Below are experts of layer 8 (counted from 0) of a mixture-of-experts language model. Rows are named router (the router's row for the expert), up (a neuron's input weights, with its number) and show model dimensions 0-55. Each number is 50 + 15 x the weight over its row's rms, rounded and kept within 0 to 99.
After each expert's rows: "mostly gets" lists some tokens that are sent to it at least half of the time. This comes from a sample of Wikipedia text that the model never trained on.

# expert 9
router:53 49 28 18 42 43 52 38 55 21 42 61 44 60 48 60 40 54 48 47 43 20 55 54 63 34 39 51 45 40 50 58 55 47 18 62 53 31 34 27 45 38 59 28 51 60 44 49 56 50 36 31 33 37 56 44
up9:51 63 63 57 55 27 59 11 61 39 26 51 35 60 36 83 03 23 37 49 41 66 62 31 38 51 51 23 53 26 42 37 77 35 61 36 50 50 71 76 15 76 44 42 34 28 44 50 52 59 42 64 66 23 67 62
up10:55 70 47 52 25 59 72 69 37 26 37 39 36 32 66 53 56 53 65 52 37 55 33 52 48 44 07 40 25 50 42 59 41 23 35 26 57 56 49 24 59 52 57 43 52 42 40 62 46 28 53 39 52 50 36 21
up11:22 35 47 49 56 47 24 59 54 54 37 51 27 48 40 43 42 32 50 52 30 76 34 36 21 40 66 56 38 21 64 55 70 52 48 75 32 59 25 47 48 50 56 52 48 42 32 40 28 42 77 59 50 76 58 64
up12:62 53 53 33 32 49 66 20 44 38 27 44 43 61 37 63 60 33 48 54 39 66 61 62 20 45 70 61 30 61 66 70 35 66 72 65 45 42 46 72 49 99 50 41 45 44 47 57 74 37 52 58 45 36 48 51
up13:42 69 23 53 39 61 60 47 42 36 60 39 67 66 59 26 42 56 41 86 64 48 74 34 77 64 44 62 43 19 50 53 17 72 35 79 39 45 66 61 65 59 71 78 59 29 22 30 47 82 60 64 36 64 31 40
up14:70 47 46 17 39 56 50 48 44 37 56 50 42 38 43 56 37 37 55 64 38 55 68 72 39 44 28 53 36 57 41 70 26 50 58 56 59 57 30 42 57 46 39 33 35 29 48 41 58 65 46 50 45 34 48 68
up15:42 66 58 30 64 18 47 66 69 47 38 51 37 43 57 39 63 52 41 54 39 40 42 55 48 30 40 56 68 74 57 54 32 62 51 63 30 64 38 45 60 35 50 36 18 51 56 41 58 70 15 39 49 38 61 43
up16:65 60 53 50 83 62 81 33 75 55 47 57 48 67 41 40 41 38 46 76 91 56 27 50 53 31 82 45 28 42 84 49 50 58 56 54 42 50 27 41 42 65 33 37 29 45 57 61 43 58 44 61 59 33 53 55
up17:35 59 48 30 63 64 53 39 53 28 20 40 56 60 38 57 35 55 43 42 34 36 35 51 56 48 34 48 67 38 50 54 70 54 51 49 68 65 48 70 63 45 30 48 12 71 64 54 79 63 19 42 69 43 65 47
mostly gets: " Re", " President", " re", " Candidate", " order", " brother"

# expert 2
router:24 47 55 28 22 51 64 32 54 58 47 79 58 99 62 63 36 48 48 58 25 10 57 40 51 65 51 57 55 51 53 40 43 52 33 46 30 48 41 28 35 22 50 27 33 27 59 54 44 66 61 73 35 35 55 38
up0:49 32 34 49 43 48 31 51 42 54 34 47 54 41 48 29 38 39 54 68 34 65 26 55 43 56 66 51 71 32 44 71 25 61 54 65 38 50 68 58 89 44 28 07 58 61 52 23 60 41 59 48 70 56 45 43
up1:41 57 61 37 56 59 52 55 43 75 48 42 53 49 67 58 36 58 51 65 53 14 46 35 48 37 47 49 46 64 43 20 47 41 51 57 31 35 50 30 61 33 62 42 38 77 30 54 10 47 36 76 55 49 49 64
up2:43 31 56 49 62 54 35 62 68 67 49 42 45 86 47 57 35 53 56 69 49 54 49 51 29 45 39 70 56 52 29 48 58 49 44 54 66 73 41 60 43 67 54 62 57 61 76 59 50 64 38 34 71 43 23 38
up3:53 75 56 49 40 53 41 20 73 51 60 57 70 28 36 68 46 35 37 47 52 66 33 43 40 53 45 66 69 63 47 38 74 53 33 31 61 45 50 37 71 38 45 59 38 42 29 38 59 35 42 39 58 29 66 30
up4:76 54 50 73 45 36 49 42 62 52 33 52 48 38 82 60 58 68 59 42 62 28 49 51 77 30 54 64 30 80 67 50 77 70 52 44 46 39 56 71 25 50 40 28 40 54 86 71 73 34 47 52 50 45 42 50
up5:56 39 72 55 31 88 39 41 56 25 32 60 45 40 56 55 41 56 73 59 44 36 68 27 14 60 56 35 58 32 52 73 81 40 29 61 48 31 75 47 38 71 61 63 39 53 71 44 24 41 62 50 50 11 51 42
up6:73 50 81 86 51 65 63 67 50 49 18 57 55 56 65 27 21 65 60 41 41 41 41 36 31 43 65 73 74 27 63 62 51 50 63 56 55 74 51 54 38 57 75 48 67 45 79 35 54 65 48 63 32 54 43 49
up7:77 75 53 49 40 48 59 34 55 48 53 52 83 62 52 74 64 36 60 55 25 58 13 34 52 72 48 55 60 46 57 54 43 52 29 36 74 65 48 57 50 52 58 55 45 59 59 41 66 54 53 52 09 55 38 39
up8:30 80 65 36 72 54 47 71 51 68 77 66 38 18 58 65 55 40 19 70 42 60 58 41 43 37 60 43 63 53 60 36 47 23 28 53 43 64 63 60 80 66 47 56 47 49 18 25 48 38 51 69 72 52 55 57
mostly gets: " that", " when", " f", " if", " which", " what"

# expert 1
router:66 34 55 35 52 50 39 45 55 25 49 45 36 63 54 45 56 42 28 24 47 44 58 57 60 33 37 58 48 35 76 41 42 36 17 78 43 43 38 37 41 36 60 39 40 55 46 76 49 60 40 33 38 51 56 32
up0:36 58 50 60 38 51 31 59 71 38 37 31 79 29 69 35 32 59 45 44 60 61 43 80 25 40 43 36 35 42 51 45 35 54 33 27 40 19 47 55 67 58 59 54 58 13 63 50 29 79 47 76 40 62 52 26
up1:40 31 52 43 55 50 53 32 49 57 65 51 47 23 64 57 65 51 19 61 56 45 86 67 31 68 72 57 52 64 86 84 39 40 54 66 48 58 72 69 56 53 33 42 50 68 37 56 30 67 35 50 54 31 44 64
up2:41 52 63 49 69 57 31 45 39 61 40 62 33 20 20 50 36 55 14 78 56 23 41 61 77 82 49 79 60 39 45 51 53 48 67 65 62 48 37 30 56 49 48 41 54 58 62 54 34 54 33 62 59 59 40 71
up3:57 67 41 48 53 28 62 43 45 27 61 14 55 45 56 56 38 39 14 47 55 64 52 62 46 47 34 55 45 76 61 32 43 57 58 57 42 35 93 73 56 55 68 58 45 60 40 43 59 45 46 51 61 47 31 32
up4:39 75 35 47 63 63 48 40 74 49 52 75 45 31 47 52 52 72 63 39 43 69 17 52 47 14 50 44 56 46 17 73 41 62 23 47 43 72 51 26 60 76 54 65 62 44 18 19 48 82 46 57 85 46 59 43
up5:33 51 78 65 47 48 67 47 60 63 37 42 54 15 49 49 23 58 75 52 47 52 40 69 66 45 63 51 43 24 49 57 54 53 47 60 65 67 33 41 57 58 60 39 60 47 56 61 67 20 57 54 60 39 34 39
up6:59 59 42 52 41 68 24 61 63 49 35 90 57 33 43 68 57 45 30 31 26 60 33 40 58 59 33 56 63 50 52 50 56 54 32 66 36 43 43 57 77 68 24 56 45 35 48 66 34 59 58 35 66 54 51 51
up7:42 33 55 36 43 44 57 18 46 40 36 62 72 40 23 54 53 36 54 50 53 78 72 46 68 65 90 62 55 52 37 52 56 37 50 66 72 62 64 41 47 52 55 40 52 57 57 66 45 50 50 57 64 53 62 41
up8:48 51 53 54 17 41 45 39 42 33 26 89 75 52 79 68 47 18 34 40 50 59 64 40 63 45 79 58 55 34 47 64 50 28 40 54 52 36 31 64 51 50 60 60 80 46 50 58 69 54 67 48 41 48 78 48
mostly gets: "ö", "}", "ă", "ó", " Eu", "ș"

# expert 10
router:28 70 58 46 23 49 49 44 55 31 22 49 48 50 55 56 44 41 27 35 40 21 54 35 43 24 45 83 52 32 68 60 42 34 00 66 23 52 22 40 30 53 54 59 49 61 57 60 51 54 43 23 52 56 82 28
up0:11 35 41 53 35 40 71 37 52 71 58 41 44 46 55 58 56 52 27 46 29 38 62 42 49 48 58 61 63 55 52 38 51 66 12 74 60 58 49 42 11 50 44 31 29 23 45 51 59 44 36 52 51 60 42 43
up1:50 52 43 44 24 60 39 57 68 63 34 72 35 85 25 58 25 70 59 61 07 62 81 54 25 40 69 73 45 56 46 46 78 43 53 31 44 61 56 72 53 59 23 54 61 35 64 50 35 51 56 53 55 46 35 52
up2:49 20 48 46 44 64 53 54 11 49 40 21 40 35 44 62 50 53 50 51 39 75 34 91 65 30 35 42 34 96 31 51 58 48 51 78 53 69 75 26 63 42 41 54 68 64 69 59 63 61 38 66 40 50 58 44
up3:27 45 30 32 40 55 63 30 29 55 62 64 55 51 59 61 77 58 70 38 50 71 67 23 46 61 41 42 43 53 65 75 46 45 20 37 19 50 54 72 47 38 47 72 65 56 24 55 64 44 60 42 32 57 51 41
up4:14 23 58 79 67 53 64 44 65 63 47 57 42 63 56 63 66 63 34 52 30 36 54 50 64 73 44 68 50 55 43 37 54 44 68 43 59 63 45 52 58 45 58 46 24 35 27 24 64 67 44 48 40 23 71 28
up5:41 36 44 34 55 74 68 88 48 54 29 49 65 38 55 51 53 39 37 31 36 44 45 52 71 48 49 43 40 64 76 34 51 48 51 59 62 57 41 72 51 39 57 50 44 81 49 52 62 44 38 64 31 72 37 27
up6:31 55 34 51 54 47 40 74 75 35 29 34 51 40 37 47 19 22 64 38 53 24 65 50 40 42 69 87 57 75 47 59 56 28 40 31 79 68 49 20 24 80 37 38 99 52 17 50 59 57 73 58 57 31 77 38
up7:57 43 68 78 62 74 48 66 49 79 31 64 58 68 54 50 39 56 56 65 46 28 57 70 61 91 59 37 95 28 82 17 43 77 16 64 57 29 65 28 36 13 48 32 29 21 55 45 50 55 54 56 54 38 23 52
up8:55 48 73 45 66 62 57 33 38 40 64 50 56 60 69 56 66 37 51 33 28 23 53 31 36 57 69 50 74 60 40 50 42 49 15 80 51 68 55 46 41 31 46 41 45 49 75 79 38 29 43 63 50 00 89 53
mostly gets: "ร", " Kha", " Khan", " Shi", " Bha", "tsu"

# expert 7
router:42 41 39 42 59 44 36 56 70 22 31 54 36 79 52 47 47 41 30 37 47 43 42 35 69 46 31 61 52 56 71 46 39 47 27 46 33 42 38 53 23 32 64 32 48 58 39 39 39 64 46 32 32 40 42 45
up9:28 57 65 47 34 24 32 51 57 53 42 88 13 47 39 42 89 41 63 38 36 57 38 15 94 48 60 24 51 73 78 52 38 81 62 31 47 35 41 42 71 44 53 62 50 36 39 50 50 46 27 66 75 45 41 47
up10:61 45 54 39 44 60 37 58 45 48 62 77 53 50 38 73 47 80 67 40 38 65 53 62 61 47 43 41 39 52 35 32 48 48 77 67 54 30 65 54 38 44 37 56 52 26 53 73 42 51 55 33 38 57 49 58
up11:34 34 43 34 69 54 34 22 47 32 29 60 99 48 55 66 46 44 50 71 60 68 59 69 48 59 38 43 46 63 43 51 60 51 21 41 48 57 33 63 30 70 64 75 61 67 54 46 34 47 70 30 62 76 45 44
up12:58 55 27 46 38 26 56 62 78 55 57 95 34 54 43 56 41 41 50 29 40 41 39 24 64 44 35 37 54 49 61 48 38 62 59 54 54 50 68 59 11 17 54 65 37 34 51 62 47 47 46 67 62 38 27 48
up13:22 46 35 67 53 65 25 52 51 57 61 59 34 52 36 48 38 69 52 30 60 67 50 65 60 26 46 48 90 48 41 62 13 71 41 20 60 37 67 50 83 66 45 84 58 39 47 35 38 84 48 39 51 70 47 59
up14:48 41 39 48 53 55 68 38 76 29 48 33 94 99 40 55 13 44 71 71 62 41 77 45 52 40 63 39 67 60 54 45 43 53 70 40 59 67 50 51 48 40 51 45 49 68 64 65 24 14 52 59 32 37 31 51
up15:45 56 64 44 47 61 42 43 56 41 44 59 28 67 22 32 70 70 50 71 33 06 47 24 67 48 70 42 44 53 15 50 53 47 50 38 55 61 54 47 48 52 85 52 63 87 54 34 56 47 38 35 52 57 53 54
up16:47 44 62 34 64 51 24 68 63 04 75 43 47 47 45 78 54 48 25 29 55 56 50 28 54 29 45 33 42 55 41 53 70 67 78 68 61 55 41 60 43 48 59 47 57 44 74 26 45 80 63 36 54 34 51 36
up17:35 78 43 47 44 59 71 59 43 33 75 55 54 33 48 53 23 28 38 56 18 62 60 57 54 15 62 52 50 60 56 30 76 37 68 71 60 38 37 36 60 68 59 50 46 64 51 61 67 39 26 60 45 51 42 67
mostly gets: " −", " population", " $", " households", " +", " ("

# expert 0
router:41 40 35 23 30 58 51 63 68 54 44 26 32 66 41 55 56 41 35 27 23 47 58 51 57 33 55 55 79 47 71 70 53 44 45 57 47 48 23 37 29 37 41 30 26 60 33 61 58 61 44 27 62 43 70 48
up9:33 36 58 62 68 48 56 54 21 65 53 52 61 16 50 86 36 44 08 40 42 06 41 47 63 56 47 53 39 66 37 83 35 55 54 62 56 40 26 44 46 52 57 30 34 24 38 69 41 57 49 25 55 43 68 55
up10:50 41 60 53 34 51 44 49 48 39 38 52 31 62 74 33 80 36 67 41 19 70 45 53 47 45 46 51 56 42 53 48 53 76 58 49 49 37 31 45 43 41 43 62 33 58 74 64 57 57 47 67 42 33 42 50
up11:65 45 40 50 32 54 74 50 35 42 49 53 10 18 40 64 48 40 35 46 60 36 53 50 45 55 61 66 63 55 55 25 46 66 55 47 59 33 56 61 09 35 39 40 66 56 41 53 64 74 85 51 47 36 58 36
up12:43 07 39 44 30 40 72 56 66 53 42 37 43 72 44 52 40 57 36 46 56 57 34 24 25 50 38 43 51 52 68 70 42 35 45 38 28 78 19 38 51 58 34 71 72 63 55 78 62 67 60 67 52 47 72 65
up13:66 38 70 63 46 66 62 62 53 62 39 44 25 74 61 54 38 57 74 45 36 61 35 59 73 46 47 32 52 38 49 47 52 53 47 60 29 43 48 21 58 65 43 35 56 20 32 77 55 45 29 59 66 75 39 52
up14:63 33 37 38 41 63 20 58 54 51 48 69 75 53 23 47 61 53 45 59 50 51 31 54 29 16 42 53 50 46 33 52 58 66 42 43 74 37 47 39 17 49 27 58 30 37 51 70 72 64 45 34 50 64 28 63
up15:44 47 22 58 26 49 37 33 42 63 61 26 59 18 35 74 40 51 42 64 44 45 52 41 42 26 25 40 39 45 54 56 66 53 46 44 36 56 34 38 59 44 34 47 46 40 45 49 52 45 31 65 29 51 45 34
up16:52 39 53 69 54 30 58 22 64 17 51 39 54 50 37 60 78 48 58 46 46 70 60 61 44 40 37 65 39 21 73 81 62 44 63 35 42 26 26 68 50 49 24 36 74 45 60 54 42 79 52 66 48 71 44 63
up17:47 38 30 43 48 35 49 59 36 76 41 69 51 73 40 58 22 47 43 50 63 72 32 40 35 59 60 38 52 47 71 48 49 36 40 59 45 25 45 60 39 82 72 54 19 20 45 62 46 51 83 43 38 60 46 41
mostly gets: " de", " con", " un", " De", " out", " Con"

# expert 5
router:35 70 49 44 47 41 42 45 55 55 34 60 50 52 41 65 62 43 34 47 27 43 53 59 46 52 26 43 68 48 76 58 50 40 37 60 51 11 39 37 23 43 77 45 46 53 47 43 54 71 21 75 29 44 77 28
up9:36 58 76 40 57 68 87 53 87 53 22 51 55 39 45 63 54 44 78 63 31 57 43 54 65 65 64 49 46 47 51 48 48 73 56 43 67 48 77 68 44 56 82 58 53 46 61 63 38 61 67 42 75 62 89 29
up10:54 46 15 39 70 36 29 77 56 47 48 53 28 34 78 64 25 56 64 69 40 54 69 65 81 74 79 26 38 61 48 38 51 35 40 52 68 26 48 54 46 40 56 57 47 52 48 54 71 30 56 61 54 36 28 28
up11:48 58 67 55 58 57 37 49 45 56 13 59 26 53 35 15 57 49 56 58 54 62 45 58 76 33 48 44 50 58 54 66 57 42 55 63 39 31 45 53 40 56 58 49 51 53 60 31 58 68 50 34 52 18 58 51
up12:68 24 65 49 30 49 44 49 70 45 51 58 34 84 62 42 35 53 64 39 66 49 55 57 26 52 70 50 56 55 46 57 66 34 53 34 89 36 42 52 54 65 51 56 48 50 41 68 70 65 29 36 53 72 47 61
up13:42 55 34 83 40 59 65 28 52 33 52 50 51 41 89 54 61 54 43 40 51 47 51 47 57 20 65 40 39 32 21 36 48 44 65 56 73 74 60 71 23 08 67 27 38 50 39 42 43 49 39 45 43 22 61 44
up14:40 49 69 55 48 58 32 34 73 74 44 46 40 77 46 45 73 26 55 48 29 68 81 39 26 62 55 78 63 75 45 51 46 18 47 61 32 44 59 47 48 53 60 13 65 34 49 63 47 39 19 35 25 49 47 42
up15:50 56 43 52 53 47 49 44 66 47 39 42 55 54 54 52 47 45 62 59 46 55 48 46 70 38 48 63 37 60 28 71 34 48 62 49 60 39 41 45 35 62 63 41 41 61 50 47 77 30 62 29 62 57 51 33
up16:28 63 51 56 22 11 52 55 43 61 58 40 15 60 48 71 66 71 41 35 77 85 63 66 44 23 33 25 32 81 62 50 61 31 61 39 46 59 20 55 57 34 52 67 48 41 79 55 56 77 65 52 49 43 47 50
up17:59 74 30 68 48 60 46 78 46 34 86 40 63 46 54 54 53 74 49 52 42 79 14 47 53 66 76 69 62 41 40 20 29 49 79 32 62 27 36 45 38 60 44 38 65 54 68 57 66 43 91 69 72 36 48 46
mostly gets: " with", " for", " during", " against", " into", " between"

# expert 3
router:48 49 44 35 30 32 56 46 49 56 18 57 33 90 51 49 30 35 23 50 36 35 54 46 57 36 55 54 39 30 67 47 46 61 07 61 34 49 29 32 39 26 66 40 27 69 35 52 48 50 34 41 54 53 51 32
up9:50 41 43 32 66 51 61 35 38 57 57 51 74 59 72 58 48 47 42 47 29 18 42 21 72 48 59 64 68 62 47 57 76 68 34 54 47 34 54 45 59 67 36 32 53 31 78 26 69 59 46 67 57 72 44 53
up10:50 42 44 52 41 56 58 55 33 73 49 39 33 31 55 49 48 09 47 33 52 40 30 85 50 40 40 63 59 72 60 67 83 40 55 49 53 52 53 39 48 31 48 59 26 49 66 48 48 43 42 36 46 67 36 43
up11:39 64 25 52 45 43 45 39 56 44 38 73 52 59 45 43 35 24 58 35 58 69 39 50 28 27 89 36 53 42 41 57 40 20 56 52 35 25 48 76 58 48 59 62 58 49 26 32 93 41 35 67 47 56 66 57
up12:57 45 52 46 49 54 41 39 49 51 54 57 39 50 62 46 64 49 61 72 43 67 49 68 72 46 72 47 49 62 19 42 54 71 33 48 63 40 71 45 76 66 44 42 42 63 57 49 72 79 56 57 55 49 54 41
up13:50 69 54 72 60 58 29 60 22 68 33 62 87 64 62 52 40 33 42 60 14 53 55 30 53 27 60 49 40 39 43 48 71 47 51 50 51 37 33 54 56 42 57 47 50 41 35 52 65 79 62 52 49 66 41 46
up14:38 44 58 37 77 42 34 69 67 73 74 61 62 11 45 54 34 32 72 46 56 61 55 72 50 24 38 62 73 86 53 34 68 06 51 49 47 78 50 58 71 48 52 76 44 35 51 57 60 64 32 59 23 51 47 68
up15:54 34 38 54 59 64 39 44 63 57 78 37 28 56 47 71 63 58 55 60 65 55 38 40 44 60 78 47 23 40 70 31 58 69 59 55 61 56 53 57 61 43 67 56 65 52 55 55 51 19 68 25 54 31 43 34
up16:71 72 51 31 48 53 42 82 50 66 49 70 51 43 29 40 55 30 27 26 49 32 74 44 78 59 43 62 50 64 39 70 32 40 33 42 75 35 71 55 44 30 48 79 40 50 42 71 70 44 40 39 49 42 45 49
up17:45 52 42 08 39 51 50 62 45 46 33 72 49 78 64 24 30 44 53 78 53 55 69 24 45 21 25 57 29 52 55 64 48 49 53 62 57 36 55 49 31 36 60 50 52 73 78 74 53 39 49 30 39 33 63 28
mostly gets: " two", " three", " four", " five", " million", " six"

# expert 4
router:59 57 35 26 34 28 50 50 53 28 37 37 37 84 37 43 42 34 44 33 33 41 28 32 50 49 56 68 53 46 60 31 36 61 36 61 34 35 55 30 49 30 50 51 28 40 36 68 51 74 53 56 66 52 52 26
up0:44 75 73 55 77 54 28 56 42 34 37 82 71 43 52 56 50 23 60 42 57 42 59 37 38 63 53 57 39 69 54 46 41 44 43 51 46 34 32 44 35 58 79 54 52 60 57 53 60 58 61 59 47 48 25 15
up1:50 49 36 43 64 51 42 62 36 49 28 69 71 32 61 78 44 48 52 38 59 49 60 38 25 58 80 63 62 68 72 50 32 68 71 30 28 54 08 47 23 20 52 80 62 29 50 66 47 33 50 41 46 28 55 35
up2:40 47 50 36 54 71 71 43 38 42 71 60 57 52 51 44 59 48 62 75 20 41 41 53 69 43 57 47 72 54 61 62 45 27 46 51 56 24 62 61 43 55 38 42 65 52 37 13 40 50 63 57 38 50 60 51
up3:59 49 52 44 50 43 45 45 53 50 40 52 27 42 48 35 39 36 57 44 30 69 43 29 67 61 50 51 35 38 35 26 45 72 25 44 81 49 41 64 60 44 72 65 91 58 43 85 47 51 38 54 62 35 41 61
up4:45 35 36 50 34 42 65 51 63 64 48 70 33 47 36 37 53 46 30 63 67 54 61 62 29 64 47 61 48 44 63 62 52 31 40 67 52 61 50 76 48 37 45 50 66 31 45 60 40 41 44 40 50 66 85 44
up5:56 71 26 32 56 42 31 46 63 69 26 83 56 69 59 53 30 40 52 50 60 49 59 53 70 46 44 29 50 51 58 52 58 21 56 29 66 44 71 73 42 61 36 67 36 70 60 53 57 57 29 49 53 79 68 62
up6:26 59 48 41 77 66 42 47 57 61 77 65 68 55 68 71 15 54 67 41 34 48 30 48 54 29 69 60 28 46 27 26 31 68 63 37 55 60 34 59 39 51 68 27 28 58 38 81 35 40 52 47 23 76 44 75
up7:86 47 38 37 52 44 44 41 31 32 50 55 37 39 61 66 44 55 61 62 63 30 41 53 64 26 27 63 47 44 32 34 91 72 39 49 58 27 66 58 33 55 48 46 67 59 48 51 59 62 36 39 24 49 54 51
up8:34 47 76 28 47 27 67 44 55 53 49 41 09 62 42 38 53 68 54 38 67 52 82 54 60 52 33 61 55 36 15 49 68 39 70 57 39 76 68 60 54 15 55 24 54 41 38 80 46 31 52 35 55 47 39 33
mostly gets: " War", " Avenue", "final", " touchdown", " victory", " hit"

# expert 8
router:47 68 49 22 35 45 56 42 52 28 47 34 31 71 44 33 33 17 35 30 59 19 61 33 49 43 37 54 54 53 69 44 38 57 32 48 37 40 42 42 45 44 61 42 51 41 39 35 61 67 42 43 30 45 78 23
up9:25 38 57 41 48 75 65 50 54 47 41 23 15 24 53 17 79 99 25 38 52 46 68 93 55 67 38 45 60 56 80 47 67 57 54 44 73 65 55 65 71 31 53 20 08 34 37 36 59 48 43 53 51 68 63 25
up10:57 52 21 37 67 50 57 40 26 47 70 49 30 48 68 45 54 17 52 40 57 36 37 46 60 38 68 73 24 53 47 52 66 42 68 18 49 69 31 29 26 66 77 26 73 26 59 62 50 46 29 22 25 52 36 40
up11:50 63 48 42 53 36 48 40 51 55 61 40 53 64 43 46 29 28 47 66 56 77 65 36 49 20 29 52 71 76 62 45 53 64 31 49 47 52 58 32 30 40 36 38 53 29 70 70 50 57 65 37 57 74 49 42
up12:18 34 33 58 47 36 81 62 53 68 30 64 44 49 51 64 16 49 05 67 43 63 64 52 62 53 53 56 48 39 22 67 57 60 56 32 51 44 35 59 52 46 58 61 54 25 66 39 20 31 35 58 23 45 47 46
up13:41 47 40 65 62 43 48 56 60 59 80 20 65 38 53 37 43 75 52 65 45 74 67 59 37 50 53 73 47 34 49 56 59 44 71 21 55 62 53 34 47 19 51 51 37 50 38 40 33 47 23 71 28 79 54 78
up14:38 61 48 58 57 60 60 28 70 58 50 56 74 56 46 89 51 45 49 56 62 56 81 68 61 33 51 60 57 34 45 52 56 19 60 56 49 23 22 52 74 59 49 41 63 48 54 76 63 90 56 49 57 43 41 59
up15:70 45 40 50 51 44 63 43 40 20 34 26 65 53 69 49 41 43 23 38 20 33 18 53 77 71 39 57 54 56 60 42 33 31 70 76 55 64 55 45 63 40 31 51 52 36 60 59 44 54 30 57 33 47 71 61
up16:54 40 50 45 58 51 41 72 33 68 66 41 54 33 55 50 27 35 38 56 38 16 51 60 46 89 37 33 16 33 56 48 61 51 52 57 62 44 30 77 61 71 22 46 55 57 58 44 55 58 37 38 30 61 53 28
up17:36 60 53 65 34 32 37 57 19 73 28 72 48 48 43 35 50 63 25 49 65 70 88 46 47 42 67 26 67 43 47 64 62 36 37 06 42 64 45 58 52 56 41 67 41 63 24 54 51 74 44 55 38 26 67 65
mostly gets: " University", " music", " College", " art", " education", " States"

# expert 11
router:52 73 41 34 65 28 52 41 46 44 39 56 54 70 51 41 57 34 46 30 67 52 36 57 51 28 42 71 31 42 51 45 30 49 28 62 55 21 43 37 56 26 52 59 46 53 47 51 50 52 32 71 45 38 57 38
up0:40 65 43 48 50 52 39 40 44 38 69 51 34 40 34 49 47 25 47 64 52 36 69 51 45 62 48 82 31 38 61 74 43 50 70 42 51 39 17 67 33 34 56 42 62 53 65 65 37 45 38 68 46 32 74 62
up1:45 52 44 25 65 48 54 55 45 67 33 49 62 43 69 49 56 24 40 38 56 67 48 40 55 50 65 48 27 51 50 36 51 43 73 50 57 56 69 54 82 53 53 61 35 34 32 49 39 41 66 55 56 56 48 50
up2:85 44 16 54 63 59 31 40 64 50 41 53 22 57 40 84 41 48 55 31 52 52 45 41 40 66 32 58 65 54 65 49 65 58 45 67 56 51 38 63 48 74 12 45 57 65 57 56 57 36 71 37 58 45 71 22
up3:72 84 56 45 50 63 37 37 41 56 41 62 58 71 40 58 53 42 64 42 55 54 55 34 46 43 53 31 18 49 38 44 43 51 57 40 51 40 51 59 60 43 59 62 61 50 55 58 35 46 22 67 45 66 39 38
up4:66 64 32 52 28 16 91 51 43 81 43 42 55 49 56 56 49 51 64 60 55 70 38 47 54 39 40 50 32 49 66 16 43 39 22 30 41 18 41 52 42 27 17 57 49 74 29 77 53 40 48 44 34 37 37 33
up5:69 78 64 29 54 44 27 44 24 28 05 76 54 32 43 31 40 81 58 47 58 58 54 49 52 57 48 63 15 69 40 65 50 48 50 54 42 53 65 44 45 46 44 48 77 26 43 64 46 52 47 52 65 37 64 37
up6:80 59 58 45 67 42 42 46 39 47 69 61 48 53 57 61 45 54 44 61 29 63 56 34 47 32 38 36 32 36 62 56 36 43 51 51 60 36 66 36 49 72 57 42 70 34 46 57 70 41 50 30 81 58 53 63
up7:72 14 30 42 42 45 65 31 44 60 34 25 40 65 49 62 44 15 58 54 69 66 23 62 36 56 23 54 48 30 64 77 58 61 06 47 32 35 48 41 38 66 43 77 54 44 32 56 51 78 62 42 52 22 65 58
up8:84 67 56 58 53 48 42 71 64 55 07 56 40 79 34 29 43 44 75 62 38 46 77 57 62 72 14 43 71 65 58 67 22 57 57 57 29 58 41 49 53 42 48 34 18 31 39 39 31 54 45 54 59 27 61 41
mostly gets: " well", " March", "bb", " December", " August", " April"

# expert 6
router:40 60 50 24 48 62 35 60 73 51 28 50 55 69 37 67 47 35 48 59 34 36 47 40 73 30 50 43 58 36 50 54 18 64 21 68 21 39 15 34 31 45 34 40 46 74 36 44 61 62 43 84 54 28 57 55
up0:43 82 41 60 70 51 54 32 60 33 63 75 49 62 46 58 67 66 82 42 65 52 64 23 60 66 49 52 22 47 49 65 72 37 49 59 66 28 48 39 49 48 59 57 62 43 33 56 72 74 44 77 43 68 32 46
up1:71 80 37 65 76 46 49 58 59 64 38 57 26 49 33 64 42 39 73 59 13 46 70 34 35 89 41 68 59 47 44 37 50 43 63 45 45 50 63 50 52 00 57 61 62 38 62 41 52 61 60 63 37 50 54 55
up2:31 42 40 38 25 45 46 57 71 62 39 47 47 37 13 64 43 55 35 36 51 65 37 59 48 47 49 35 26 59 50 48 56 43 67 62 62 63 39 31 43 45 49 20 60 42 56 48 99 62 44 57 25 61 60 46
up3:77 39 18 45 37 55 54 44 49 52 69 45 79 49 67 44 58 12 50 51 67 65 71 57 52 43 61 57 57 52 29 67 66 62 52 59 83 38 49 51 62 69 33 57 68 28 28 44 33 51 60 29 66 12 43 70
up4:55 51 47 42 24 45 37 37 43 42 33 42 78 87 61 42 52 73 40 19 58 48 46 42 37 53 37 59 47 62 30 20 50 76 44 55 44 27 79 73 30 26 60 62 46 51 39 50 25 58 47 75 52 65 55 35
up5:56 57 70 57 49 45 44 47 74 55 62 67 64 34 55 45 51 49 64 58 42 39 17 21 70 50 57 56 68 55 63 60 63 93 37 75 45 48 37 30 71 34 45 62 76 37 79 55 61 56 38 93 61 46 65 88
up6:44 69 25 39 59 54 43 40 39 52 59 46 51 54 47 62 26 44 47 23 26 24 54 41 25 46 77 46 42 65 58 47 49 34 45 18 53 22 51 35 75 36 78 49 66 57 45 36 75 56 20 62 52 49 37 34
up7:65 54 44 52 54 33 60 44 44 38 56 75 55 67 53 48 29 50 65 50 83 45 40 49 68 56 53 37 54 52 47 41 37 30 60 61 45 43 35 62 63 32 42 65 37 53 40 63 34 54 41 63 20 42 66 83
up8:57 69 35 56 26 42 27 65 26 53 41 54 40 55 59 35 39 28 54 34 14 34 53 59 25 60 60 24 59 43 55 48 64 35 29 28 48 10 51 32 50 72 60 58 68 56 43 52 66 72 62 82 59 39 73 91
mostly gets: " At", " All", " at", " must", " Born", " =="